config.toml
hidden_act = "geglu"
tie_word_embeddings = true
train_tokens = 218900000
Below are experts of layer 7 (counted from 0) of a mixture-of-experts language model. Rows are named router (the router's row for the expert), gate (a neuron's input weights, with its number), up (a neuron's input weights, with its number) and show model dimensions 0-127. Each number is 128 + 32 x the weight over its row's rms, rounded and kept within 0 to 255. Numbers have three digits each.
Before each expert's rows: a language model's description of what the expert responds to. This comes from a sample of Wikipedia text that the model never trained on.

# expert 6
Description: Table pipes, commas, semicolons and colons between list items, place names and table cells, plus verbs like took, received, including.
router:112128114160143186103224127122154121121158100063195120125096144114141115150144112111066152086085098147164152112072102143143099116100123151081126135138154133122147083206163126060085199126090100132119115126161124116112137155143188148163109120092152173119108050132126123135126143135156099144185196120164172109075127170102111121095158093173159110132135159162172085180102164153132099128113
gate4:152123144134124129178176102194078100106126067152113068150140118119130168192192153098154127144119221147150142077131098128159091117145146109128137153112169150147073056196131089128095123106118106154134103146108063127102162171139104153158088167149113134175135131111172123190107135099133081115164130104141135107136093085127157120126093110152161179138157168079191128066149179144143172123126
up4:147067125169142099140157113064105155099202130129110132104150140185142110110061121193113131114145061122126118133084108134135122141180106160140122090134101168100162140142165096178114207112133161170095151097125142162092117194100062084143121115134040071122135111135161087131191123146139081153123174153107094120140136116168169115171196075127131156150124118101107082132109134111084145126130
gate5:165165140145134185089144069086093125189124100178126169086127066100161155086147147089118138152136123103121113185089136165135070059145116095143136144163181140141053121213134128121125123113085117100129106076150093142129141165155112184099121148142145122175176095124100098116087132095121136121069056083123077114120184098178141143125114145137093085130143108123093156096114161087155163102105
up5:171190140146182141170147127171078164186125106143099157103114099053133139094184143131159135134132166108134137178083116116096119135133087117181154115125167068150111056196134129117093141164121076080154121116136101123196173177118060114158118159078119136147130142090129103151117067155105110125128083132097150144129183182156113152093122146128116143147115131096096174077108166127173134195145
gate6:175137108101156109160097137135123135175209106153117096067140108194130176099148071088184139073154130128098114171139181136146126133130131181158146174095158141099113117105201162083142125132128076163134102189144133115172100136110131122114116119207148132131146090081136140159132163118142055137121117123086187160100146055080100104116142151149176141133112110116178154107136184091086134171116
up6:109109128103114106139138145073086126131170148143121123088122094123094170191094151132115110063106124151086135111107072115119115085160130103167112118113093035156147121217096130083114147168119196131147168108134054104091098086140149130083162136099116086157160100193139191138127169089091155118155143129114031152129131163170103134130142115099150137172146122136150149106093104092148163083153

# expert 9
Description: Word endings fused with a period or comma that close a phrase or sentence, such as Angeles, Tunis, Faso., ed., plus quote marks.
router:106114161207127100181142084124154100164079136099189112164106131119189166143135132104104167140103095103145162114099102121097150171063141133148107179153158176130083124119149087078098148118044077164103128109175143156081163131163075096178139100116092159128133148126104106137137093191151172178144165214087121091107128116138106127151145123163098114141140148153152138131197149102146083122150
gate4:106139140130165117108050069165148086120108141061109120182081084156132079126168129146104137155167126145177102193159148159145095095095071069131148145085092184080149127127157127158093149129080173128114186120144120139151104158153144062171147141100174161177163063177145131192113136149147088127126156138167143182150137161127069120142118118109105155141151151117140128163105116070104087137134
up4:171128169138158188077105075114133106127138130121129076129134131080130039094160166124158129137177131159133125200127146110179138087118101074129134131082105185152129150151144116162106166078103144126137144107171134171112053059163078119156156129078120160087165073105157136155113113191081144136094102170154193161127124171117088134109086120137133101099120130128152135120088067099132140071116
gate5:127111098147124122111185094124157090147135146177083146117161143195111134107127179143147084135093163101188140099108169146153140223115106155130083156103086150166186172134090104170063164148125139161185152100123104141201124117150111129150155086042131164093189164139100129104110190124130136124127112100094103046150136106148171139165142124150152106118092127136177106131101164111097157126106
up5:065159107131126132114087156129164138132154122134104124085158145158141145127128109131198134147075144117118134104161158133129082101093082101126094069028081091100117129123144109146095087184128140202178071127108096123183138085151107142077100130135157168145137103114126134035146120159066136154173075123115050156122102157118176100122140128124097098125112128141152158114066122131081126168176
gate6:121086163120098130094165167139101133096143049114120122105173215156118131171171135127115101099206115129171138163111136087114155171116133125096156111158147142114137049131170179160114106073101132129100122113114136147135100123161114078110172137123130154186155139135164131082062165082151146151110155108129110200117198106079123104154106107082176221074116119134112121107130157150161149145148
up6:172163141145109140104124119086141126137119072159126120119112157111099129092137132172147087160128063166126177156153102123097130115100147150127166102161079091063149161138161161165130047146110157105127147102049124118146078124122102095131131065168166133145145076089147128161112166153155111117139154169145165024076123104171108145124105172134121190094149108055086131197097107158110143129102

# expert 2
Description: Auxiliaries and linking verbs like was, is, has, became after a subject, plus opening pieces of words or names, as in ann(ouncer), virt(ually).
router:083139131141170116098163144110161082163085151066162172102138186104127081107078091090144138089161132092138154090177088139076131174147137130086157137102117166081167135172134119108107208103058114129110120111126131148162063127156133076097182151125099126123075075090120103126124136190134111106143135169172139138107084066097100097111141095201180114145101179105149105118151145147124157149129
gate4:132131115106183145119145104153099080122103094113163083190181145065137120124196121139173129151132132126121167115081109114094114113174095173130113141092119167152150149183165134104106144098133067160134175138164103112130179182105158172142173165132202138126125137192148127101148153107061158101112142132176137120150102173116148167139098081149101143168075165159099195210102109118094115092127
up4:138117134165139128137165130144110129145129058169108103126075149145186168108126154155126125163137150118183098060102113160141154158167103164156126126101047171176182128192131080166126123133147132114047093082124185142114200132143126181103156092158110122125108199164131118083153078129073122112114092122152181147190130103124154173141144087106105112091101116175137074099104119096129148125101
gate5:086123153138115112149149139078091139083108133112143131170196135163102139178166077134098112086081177144103120128184190112099091111113103171105096082154084102158135106103049135187086096085089117095128138176124096138137109092118133148064123064107153157150123094064110118128112132135155145081161148101129141112144092075140172105115176168159126116123145158198187102175095121099130095087116
up5:141097159106132116091090106106094147182161153126117118107112114159122146178167099119136158038142112152152173139144151068137097099092092112148116119123167132135103152127152124118157124124123163155135131196110098171079161084081108142074118179119161088050156153122085096109200122084087115063164068149131112108101095080139103213105079095144087102109124154146128071113160103116121165157136
gate6:131088114133164110076148101095127154160097181137112128143128121133176116040116218182140136171120139115140111126085127128105125136123151162166110140183174118111174125171145111147159163130164146161159151138094159172069134117155109119136102162101075067085084145133102093087164225123069124139091126089117084157109136082116126181108110149097082159129179108048145101154152147120128130117144
up6:120079124158103118108159116132192193164121097187111149119144084155164160154089177151127140103100126116094096097120172117132105137078185119119160097144143120108196110163121127123111127107160117172146169130094236085077147092120126106087094153171009072102120136109113118109148130150156171122117118120143129116162114084172138081114150133127117073082120096130141081160164124175147146164112